{"hidden_size": 160, "d_expert": 64, "d_shared_expert": 0, "balance_loss": 0.00219, "optimizer": "muon_variant", "learning_rate": 0.0099, "batch_tokens": [131072, 262144, 393216], "max_seq_len": 512, "dataset": "wikipedia_en"}
Below are experts of layer 2 (counted from 0) of a mixture-of-experts language model. Rows are named gate (a neuron's input weights, with its number), up (a neuron's input weights, with its number) and show model dimensions 0-159. Each number is 50 + 12 x the weight over its row's rms, rounded and kept within 0 to 99.
Before each expert's rows: a language model's description of what the expert responds to. This comes from a sample of Wikipedia text that the model never trained on.

# expert 55
What it handles: Short second-syllable pieces like al, ic, ac, il after a capital or lowercase first letter (P-al-enque, Septo-opt-ic, L-ep-idoptera).
gate0:57 47 52 59 50 77 56 47 39 39 49 61 56 46 62 50 32 33 33 32 55 58 66 39 17 75 37 59 63 49 43 55 54 39 64 67 54 60 37 45 80 63 42 64 57 49 48 48 59 44 52 63 64 52 31 41 35 48 36 55 58 56 53 53 57 43 36 53 47 60 74 45 71 46 43 49 62 60 37 42 53 47 57 52 41 33 65 41 45 50 51 45 52 42 74 58 50 32 63 44 49 51 59 53 44 70 48 40 40 67 34 30 58 68 57 66 58 42 56 62 48 77 45 29 34 28 65 51 70 38 60 67 39 59 56 42 57 51 65 47 45 49 37 58 37 65 61 39 40 55 77 23 49 28 44 41 43 57 34 48
up0:51 43 39 45 50 44 49 60 55 48 56 32 39 40 24 58 39 57 49 64 49 56 44 67 53 52 64 57 52 51 43 65 80 63 41 53 53 35 35 55 43 67 54 66 43 62 45 52 38 36 96 41 75 53 45 39 45 46 58 63 40 06 37 53 36 52 43 55 48 49 33 68 49 53 52 40 29 38 65 74 47 53 62 50 72 63 34 41 62 47 54 70 61 46 44 41 35 42 42 51 38 40 54 43 26 34 59 68 54 50 29 58 47 34 53 61 66 54 67 54 51 46 44 49 52 52 60 70 58 27 52 53 36 48 49 42 52 32 34 61 49 53 69 52 63 37 39 49 43 42 65 57 50 32 66 54 60 52 47 38

# expert 17
What it handles: Capitalized field labels and first pieces in infoboxes, taxoboxes and tables, such as Phylum, Pro, Born, Coordinates, and prime marks.
gate3:49 36 31 48 59 61 51 36 48 39 68 56 41 51 28 43 61 68 43 40 46 53 24 64 38 51 37 64 52 45 52 59 47 50 68 67 65 54 52 33 64 35 57 40 54 23 52 46 41 55 51 55 32 67 71 37 45 52 38 46 44 40 62 45 56 58 67 63 44 43 55 38 49 49 71 52 66 56 68 76 57 44 34 63 39 47 72 22 49 41 53 53 49 69 44 50 40 40 85 59 72 55 46 55 45 54 35 50 56 53 33 57 56 66 65 54 33 45 47 51 47 52 35 58 51 24 57 43 63 40 38 46 29 44 55 30 52 69 58 56 46 54 45 61 51 39 74 53 64 35 65 35 45 34 38 44 49 70 73 53
up3:39 78 33 50 59 68 26 31 24 37 59 47 35 34 37 36 47 27 32 50 32 65 38 58 52 43 55 44 49 58 46 47 44 44 70 66 51 47 54 25 43 33 71 71 78 46 67 39 46 36 53 55 50 40 42 33 40 36 54 50 47 48 32 58 47 62 41 44 45 57 46 34 54 66 60 53 53 38 74 60 50 46 56 74 59 42 55 53 42 69 60 75 41 46 62 57 55 64 53 65 45 55 66 60 64 42 36 43 57 49 44 52 57 56 65 55 53 52 52 40 57 79 53 60 60 66 48 41 52 65 47 52 30 60 43 52 56 66 39 47 49 59 55 68 41 75 41 68 65 46 61 32 40 58 27 49 48 48 54 42

# expert 48
What it handles: Single capital letters after a space that start a name, code or abbreviation, often in tables and lists, such as SR, Section, Rovers.
gate0:50 59 73 37 56 61 50 36 71 30 53 60 44 47 64 58 64 27 52 37 55 44 67 46 40 40 84 60 67 37 39 33 49 66 52 26 44 38 38 61 58 44 63 56 57 66 45 34 39 55 52 73 36 47 38 47 34 48 45 71 70 32 31 52 61 55 35 64 42 53 66 42 54 48 56 60 51 67 59 42 70 56 47 45 43 32 36 46 60 66 52 63 51 71 47 60 56 39 35 50 52 55 56 58 48 57 61 45 52 55 38 44 41 57 34 46 54 69 53 33 47 59 45 56 42 68 47 56 31 73 60 56 36 51 67 59 54 59 65 56 70 44 65 49 44 66 37 63 43 54 74 65 30 50 39 63 44 73 54 32
up0:64 54 66 36 47 55 68 68 48 37 65 58 61 56 41 39 64 58 62 66 41 39 50 50 45 59 39 30 39 41 66 49 60 36 56 59 65 32 53 50 51 44 70 56 52 50 38 50 38 37 44 50 60 65 26 49 45 49 40 38 67 33 63 52 50 33 27 48 68 61 42 57 48 50 45 54 40 52 61 50 54 36 49 58 39 84 30 49 61 62 46 44 36 41 65 43 24 37 63 45 48 54 41 47 48 50 36 67 47 48 32 56 50 56 68 67 28 48 66 46 55 55 30 50 43 28 60 62 75 56 43 46 46 40 69 68 60 24 54 73 63 49 62 35 57 64 28 72 40 52 71 42 55 52 61 63 57 45 45 69

# expert 52
What it handles: Vowel-led syllables inside longer words and names, such as al, ar, ro, om, ic, as in papal, Metro, customers, Chicago.
gate0:34 70 60 30 63 37 73 50 66 67 46 32 40 49 39 65 56 40 42 33 55 56 53 58 53 37 45 43 50 55 48 51 36 50 40 59 57 64 55 47 62 38 68 36 46 57 56 24 45 52 33 65 49 40 58 60 63 46 69 44 52 32 51 62 45 52 23 61 41 37 51 48 52 49 60 57 65 46 48 35 26 59 61 53 52 39 50 44 31 64 66 53 41 47 48 50 53 46 48 28 55 54 53 29 54 44 57 39 54 63 61 40 65 40 53 31 78 48 51 45 26 24 70 57 53 75 51 72 65 54 28 44 55 33 45 34 48 41 73 54 63 64 51 34 57 40 23 62 47 67 49 69 41 48 29 43 60 56 56 41
up0:50 34 43 41 55 45 52 40 46 61 43 65 57 43 52 66 53 43 74 59 51 71 47 52 50 48 35 47 53 61 48 44 71 37 51 61 36 82 61 53 47 21 61 33 50 25 53 51 45 56 59 55 42 55 77 45 46 50 52 55 47 41 39 45 75 53 36 53 40 54 43 38 39 54 54 65 47 60 44 41 48 33 35 44 75 39 49 58 51 38 46 44 35 57 31 54 41 60 70 58 63 40 37 60 49 56 53 39 70 55 85 58 53 48 56 48 54 51 43 60 49 50 38 69 44 52 75 55 39 51 30 61 68 39 25 75 52 47 25 48 48 43 24 67 49 55 49 66 63 43 32 55 69 23 47 59 42 57 39 30

# expert 3
What it handles: Line breaks ending lines in tables, lists and headings, plus wiki markup like |, ==, ===, and capitals opening parenthesized names (CDG, Les).
gate3:62 47 60 46 47 54 61 34 57 62 48 19 52 47 34 44 40 42 34 53 60 61 60 56 18 70 68 53 49 35 37 45 58 58 49 39 37 48 56 29 72 55 36 28 71 45 52 56 72 59 42 44 43 55 34 65 30 64 27 63 60 50 36 38 44 62 48 72 66 66 47 61 43 63 54 40 45 58 47 51 39 49 38 32 34 47 37 58 27 51 65 52 58 52 44 36 49 46 65 39 35 42 52 53 41 56 56 45 40 61 34 50 41 56 45 57 41 44 52 67 37 49 59 58 41 47 70 33 28 14 50 60 24 47 38 57 46 51 37 66 53 46 51 58 53 31 43 40 62 46 34 58 56 38 51 51 54 39 36 23
up3:54 59 45 62 53 31 43 34 61 32 78 54 47 57 69 44 60 56 58 52 43 31 61 58 66 56 44 50 47 42 38 22 32 46 45 49 56 26 43 48 58 64 54 32 30 60 67 37 57 55 69 39 42 50 37 34 51 69 52 15 73 44 48 60 54 29 36 42 35 43 54 48 64 40 49 62 53 45 62 39 59 30 61 54 54 68 41 37 38 37 46 58 41 62 40 47 44 54 37 30 48 28 56 39 57 30 32 64 33 48 43 51 45 65 28 51 27 59 43 54 39 43 45 49 71 67 64 53 35 60 33 43 71 51 58 46 52 68 49 42 54 38 50 54 44 72 53 54 44 49 49 69 57 62 47 40 42 35 68 54

# expert 12
What it handles: Prepositions and conjunctions after a verb or noun, before an article, such as in, to, and, for, into, from.
gate1:87 56 62 46 59 83 51 41 34 57 35 49 54 55 28 49 31 45 73 68 55 49 54 52 55 51 51 42 54 52 30 37 40 59 44 53 51 47 29 60 37 35 59 51 26 47 74 63 55 55 58 38 35 57 47 54 34 52 42 30 51 52 52 38 24 48 56 65 47 61 44 48 44 35 69 53 59 50 58 40 55 40 55 43 71 65 43 54 35 47 49 49 47 41 63 48 75 51 53 56 44 26 90 55 61 50 57 53 55 43 67 67 49 30 67 77 54 50 60 59 48 52 63 47 73 74 67 43 66 53 26 43 60 44 53 48 51 50 34 42 50 39 46 50 39 60 47 50 53 60 57 60 52 67 46 51 53 58 32 53
up1:54 61 56 49 32 41 50 42 60 66 55 60 47 61 38 41 49 40 68 73 46 58 42 51 38 53 33 55 50 55 66 43 34 44 56 46 55 56 48 40 27 50 56 49 41 57 59 51 38 58 48 53 64 39 73 63 73 41 58 46 56 71 51 56 24 51 45 42 42 53 54 29 62 47 63 56 47 58 49 52 45 52 76 40 47 58 65 75 57 54 42 61 30 55 76 40 38 69 30 37 28 51 52 45 36 42 59 26 37 71 47 72 52 52 37 54 49 49 57 70 73 64 66 49 49 42 39 59 52 56 50 41 46 35 49 61 83 52 16 60 40 29 69 48 53 50 41 46 40 56 35 56 57 32 47 31 51 31 44 60

# expert 57
What it handles: Short vowel-initial fragments inside long or technical words, such as ic, at, a, al, as in desiccation, ultimatum, Officer, scientific names.
gate3:66 53 49 45 76 53 52 33 61 41 44 42 76 49 76 56 28 64 60 39 40 50 57 53 94 39 77 54 28 47 45 64 64 37 56 55 53 21 63 51 54 53 58 61 59 65 38 53 53 36 29 53 35 42 54 71 48 31 46 24 71 55 52 65 41 62 57 58 56 56 52 48 43 43 43 72 72 40 48 46 43 54 36 53 42 42 45 74 40 47 57 60 63 60 59 51 45 44 54 56 49 53 61 47 54 63 19 67 42 49 31 41 49 47 46 53 52 61 58 47 58 39 44 46 54 50 06 45 44 35 34 46 39 41 48 66 71 51 54 47 55 53 55 45 47 50 53 51 46 45 47 48 62 45 50 58 64 41 46 65
up3:45 70 62 43 43 35 52 59 29 74 43 61 44 61 40 48 52 22 57 45 45 52 64 53 19 59 35 34 71 53 41 43 51 51 45 64 64 50 47 56 61 53 59 45 54 71 70 50 56 37 51 40 41 46 53 48 62 51 53 28 62 39 20 57 57 47 52 50 46 52 52 50 50 58 59 62 69 40 47 64 29 62 36 43 54 39 27 40 36 38 19 55 49 40 63 52 20 52 57 58 54 36 54 49 31 34 59 55 56 54 51 75 50 55 48 61 43 42 65 34 54 31 55 27 47 37 46 50 52 51 59 46 51 55 56 50 61 64 72 59 56 43 34 50 48 47 37 66 51 33 48 58 92 33 56 32 50 41 45 60

# expert 4
What it handles: Line breaks and table pipes at the start of rows, heading markers like == and ===, and capital letters starting names or headings.
gate3:72 47 33 53 46 42 54 50 43 73 39 29 63 67 49 55 42 57 36 54 57 49 50 51 55 40 63 53 80 68 49 57 67 41 69 42 49 50 41 66 57 64 53 22 64 34 38 60 53 45 40 48 55 47 60 61 34 66 39 50 64 39 50 44 59 57 47 54 65 42 53 29 55 64 32 64 40 56 56 54 41 42 66 45 59 41 43 33 28 35 53 65 35 60 46 51 35 60 62 50 55 34 39 65 32 56 30 36 47 49 41 35 43 61 49 51 46 56 52 59 44 44 74 44 31 53 62 36 44 62 49 56 57 42 67 29 62 44 52 16 38 28 56 41 51 69 68 63 41 51 25 65 70 37 39 38 31 44 59 55
up3:49 43 63 60 66 88 48 68 39 17 38 56 38 72 17 11 42 55 46 46 47 50 38 40 54 45 40 49 55 69 53 53 59 49 69 33 58 45 60 32 53 50 32 43 53 37 23 62 41 40 58 34 41 40 69 54 34 37 57 56 46 48 63 58 38 74 47 34 39 45 53 39 53 40 35 65 60 51 58 60 52 39 30 59 55 38 55 43 80 53 58 73 62 59 60 57 54 47 71 44 42 73 55 52 19 63 46 36 61 59 46 40 44 50 44 54 49 61 39 37 54 61 51 49 57 57 35 55 40 44 47 47 41 61 52 61 45 45 59 59 55 48 57 42 63 49 43 56 42 50 61 62 44 47 45 50 48 35 69 45

# expert 44
What it handles: Single capital letters starting proper names, often after a pipe, comma or colon in tables and lists, such as R-atification, R-ieti, W 79.
gate0:50 53 50 73 30 31 42 24 70 55 27 42 60 65 65 64 46 48 52 44 49 69 57 65 54 25 55 46 46 10 52 33 59 62 38 45 50 65 70 53 51 47 42 64 53 58 76 59 49 51 55 61 63 42 63 40 59 45 39 48 45 39 63 53 54 57 40 55 56 47 40 52 58 37 35 32 36 61 65 49 41 61 59 56 42 52 46 26 41 78 60 53 57 59 44 41 40 53 48 62 16 72 45 49 41 48 40 46 40 66 43 48 57 21 36 65 67 43 34 33 53 32 32 68 43 50 48 46 50 48 35 50 33 53 47 73 49 36 45 58 48 43 54 41 55 65 51 53 68 60 71 51 49 41 56 44 54 34 41 49
up0:60 35 55 47 23 39 31 45 45 48 43 64 41 60 40 48 64 43 38 42 61 40 65 49 48 53 37 54 66 48 37 43 57 44 65 65 40 59 43 55 35 56 60 41 43 39 59 69 38 50 44 48 64 37 36 84 58 37 45 42 69 51 16 58 56 73 25 51 46 62 41 38 60 55 54 40 54 48 39 62 35 45 56 43 59 49 50 19 67 45 62 31 54 47 67 66 43 47 47 56 45 75 37 53 48 54 40 39 49 38 41 49 38 53 63 51 64 43 47 47 36 45 74 32 35 48 53 45 44 18 40 49 55 38 50 56 51 25 45 44 49 39 46 61 52 54 51 76 51 47 51 37 72 55 81 24 54 59 43 37

# expert 11
What it handles: Capitalized first pieces of proper names, usually people's given names and surnames or places, such as Mar, John, Le, Mc, Green-land.
gate5:44 47 47 45 40 29 48 52 44 25 61 44 61 34 48 66 51 52 40 52 25 59 39 28 35 64 44 50 36 50 48 38 56 50 64 46 23 53 38 47 65 62 36 48 45 38 56 66 29 52 59 53 61 83 34 63 36 30 38 28 48 59 44 47 33 39 46 42 31 51 50 42 36 42 47 57 74 47 59 51 37 61 40 45 49 47 53 66 37 29 51 43 55 61 39 19 76 31 37 49 40 64 54 58 54 60 61 67 64 55 37 44 39 68 35 56 50 59 61 47 61 55 67 80 43 58 68 39 36 34 26 49 59 64 48 47 73 39 60 60 55 32 40 48 58 48 47 57 65 51 52 48 55 51 44 40 49 58 48 41
up5:67 44 44 55 58 76 34 46 50 34 50 50 52 55 63 44 59 73 22 52 75 32 62 29 78 36 47 56 43 40 54 40 47 56 76 45 55 50 58 52 42 39 74 54 52 46 36 58 59 24 49 66 35 54 66 42 39 46 55 36 57 61 43 25 52 47 61 35 42 45 44 48 52 52 38 62 58 42 50 37 41 56 32 57 53 40 34 40 66 47 42 43 36 29 38 66 61 51 35 50 36 37 56 35 39 52 50 40 63 63 67 64 45 48 53 48 58 43 61 63 52 48 56 39 66 27 36 34 63 51 57 63 26 58 39 55 38 79 48 39 36 50 59 59 32 49 40 40 45 55 55 63 31 72 54 55 61 44 43 27

# expert 49
What it handles: Middle or final word pieces such as ter in inter-im, inter-ested and misinter-pretation, or ary, ior and ama in other words.
gate0:53 55 67 52 52 59 53 61 65 48 58 56 61 58 39 50 69 29 59 68 37 75 40 46 62 42 37 49 39 31 32 49 56 53 45 47 58 35 37 48 49 54 50 51 65 36 57 35 16 51 54 49 55 48 56 75 76 34 46 38 45 61 41 56 42 49 28 35 34 27 38 60 41 49 44 52 50 33 50 51 54 59 57 43 63 48 45 31 66 54 55 84 53 47 50 51 51 49 64 62 40 62 44 64 54 49 59 48 52 42 49 44 73 52 56 50 56 40 28 53 47 44 74 54 42 45 60 67 32 43 60 29 52 52 47 61 65 27 75 56 42 55 55 32 58 25 53 86 70 42 38 50 64 45 40 30 47 49 58 54
up0:31 72 53 65 67 53 46 65 46 28 72 61 80 50 45 51 51 44 48 49 57 49 39 49 46 44 43 65 61 55 30 31 50 49 38 37 61 54 70 67 57 68 55 49 44 47 45 85 42 52 47 46 56 64 54 70 30 66 37 51 61 50 60 60 59 51 42 44 24 55 73 68 59 56 52 60 41 55 47 43 37 37 43 56 27 69 49 58 61 55 37 48 46 43 56 31 60 48 59 60 28 48 72 60 45 53 59 45 52 38 18 45 36 51 27 41 55 66 48 58 46 60 35 46 31 56 35 61 48 41 44 31 44 51 71 32 22 64 49 32 53 35 63 36 55 62 39 46 41 55 50 54 50 40 55 49 47 55 39 63

# expert 50
What it handles: Short internal syllables such as an, at, it, ad inside common words, such as arch-it-ects, comm-it-ment, emb-ark-ed, Brig-ade.
gate0:49 51 43 43 50 50 30 50 59 53 58 39 50 46 38 38 50 48 49 55 41 41 47 55 67 39 45 66 40 48 42 46 27 54 56 46 35 47 61 49 34 66 34 53 37 42 61 41 49 56 69 46 41 49 74 43 47 42 29 34 23 55 55 41 57 59 63 59 34 48 34 39 75 41 71 21 66 52 47 44 67 51 47 45 51 61 52 82 60 55 47 36 43 38 36 45 49 49 37 43 43 45 82 43 58 47 54 48 42 56 40 31 45 62 62 49 57 57 48 44 44 59 80 42 46 26 63 62 28 64 45 67 55 67 65 61 63 46 47 50 52 46 63 46 59 46 44 43 75 74 23 54 18 35 40 58 62 40 53 59
up0:46 62 48 41 38 54 42 66 53 36 34 59 43 62 56 71 37 63 25 39 61 46 43 39 42 52 61 28 52 44 49 65 73 56 64 85 46 51 34 74 62 30 47 73 63 51 35 34 50 54 45 52 60 56 63 61 62 52 56 59 46 57 66 50 40 65 48 54 39 63 50 40 47 51 59 50 43 60 50 50 46 46 49 43 43 57 39 29 58 21 53 54 61 67 79 69 52 55 67 66 31 35 31 61 29 47 50 47 47 39 57 51 53 35 41 74 61 40 60 37 33 54 57 53 62 35 58 31 46 38 54 69 63 46 49 71 39 58 40 65 37 53 68 59 43 26 61 69 54 47 34 52 66 57 40 42 56 48 52 55

# expert 24
What it handles: Opening parentheses, colons, quotes, equals signs and newlines, especially the parenthesis after a person's name before birth dates.
gate1:39 42 45 52 63 58 56 70 50 61 44 65 52 67 31 62 58 57 61 67 43 39 49 44 50 54 66 60 57 47 58 43 52 60 33 62 59 65 41 55 64 67 29 62 59 49 29 46 53 55 67 54 45 62 53 46 42 66 55 40 26 39 58 11 49 54 48 21 26 72 44 53 62 76 32 42 48 54 46 61 62 40 45 49 34 45 56 73 57 38 69 59 59 37 56 36 52 61 40 74 45 39 68 58 56 57 68 47 55 61 59 40 52 31 50 44 40 49 47 61 43 56 32 51 58 61 62 64 33 71 46 39 43 52 33 62 63 46 60 52 33 55 72 35 58 55 39 55 51 45 43 32 67 59 28 40 57 44 41 65
up1:25 46 48 70 52 52 54 56 38 31 43 58 66 56 59 20 29 43 44 52 62 49 45 41 39 70 61 59 48 63 43 55 43 56 27 23 49 64 50 65 57 59 64 53 40 37 61 46 47 62 32 37 61 42 50 55 48 61 37 45 65 61 45 61 42 73 41 62 52 52 38 42 35 74 26 53 37 58 53 49 50 51 57 49 53 64 44 60 48 52 61 52 20 48 43 56 61 53 53 46 46 59 27 71 43 49 47 54 57 51 50 71 48 31 52 43 49 35 45 69 38 66 70 74 67 57 48 59 50 32 47 55 66 48 74 70 72 51 46 42 48 65 54 48 43 65 44 61 33 59 79 45 66 61 40 31 50 40 39 62

# expert 61
What it handles: "the" and other determiners after prepositions or verbs, such as its, their, this, first, both, two, entire.
gate1:38 49 54 41 59 41 61 42 46 63 47 40 44 50 29 86 67 38 52 40 51 70 44 45 54 69 59 65 55 12 58 39 58 42 48 59 46 34 54 50 35 47 44 46 56 47 32 57 46 69 25 43 53 46 62 72 51 32 40 25 55 40 60 50 28 61 49 54 38 38 43 58 61 37 44 50 64 41 40 53 57 45 41 58 69 38 71 55 44 43 74 50 43 55 64 42 44 43 62 51 55 55 49 76 64 45 58 60 45 63 65 58 62 37 48 67 55 47 40 54 42 62 39 40 38 40 55 35 63 66 54 51 68 60 51 68 25 50 49 55 33 42 51 51 62 73 54 54 51 34 43 27 53 65 67 68 55 57 74 39
up1:42 34 42 40 64 65 36 36 51 46 46 61 44 50 58 72 39 46 53 53 62 52 44 34 71 58 50 71 43 62 53 57 57 61 64 51 42 59 48 35 42 49 50 65 56 45 48 48 25 42 34 41 48 36 52 29 41 57 48 39 19 34 47 74 64 45 44 69 59 33 44 76 33 46 63 32 31 46 53 30 56 43 35 62 49 52 41 75 39 55 31 30 32 55 47 42 37 48 63 57 31 40 65 53 34 42 58 63 52 52 48 28 49 64 69 47 61 47 47 32 36 63 49 51 61 77 42 65 54 48 69 56 53 40 71 24 44 39 60 45 61 37 44 34 38 44 43 52 66 55 42 65 39 51 53 43 43 69 38 40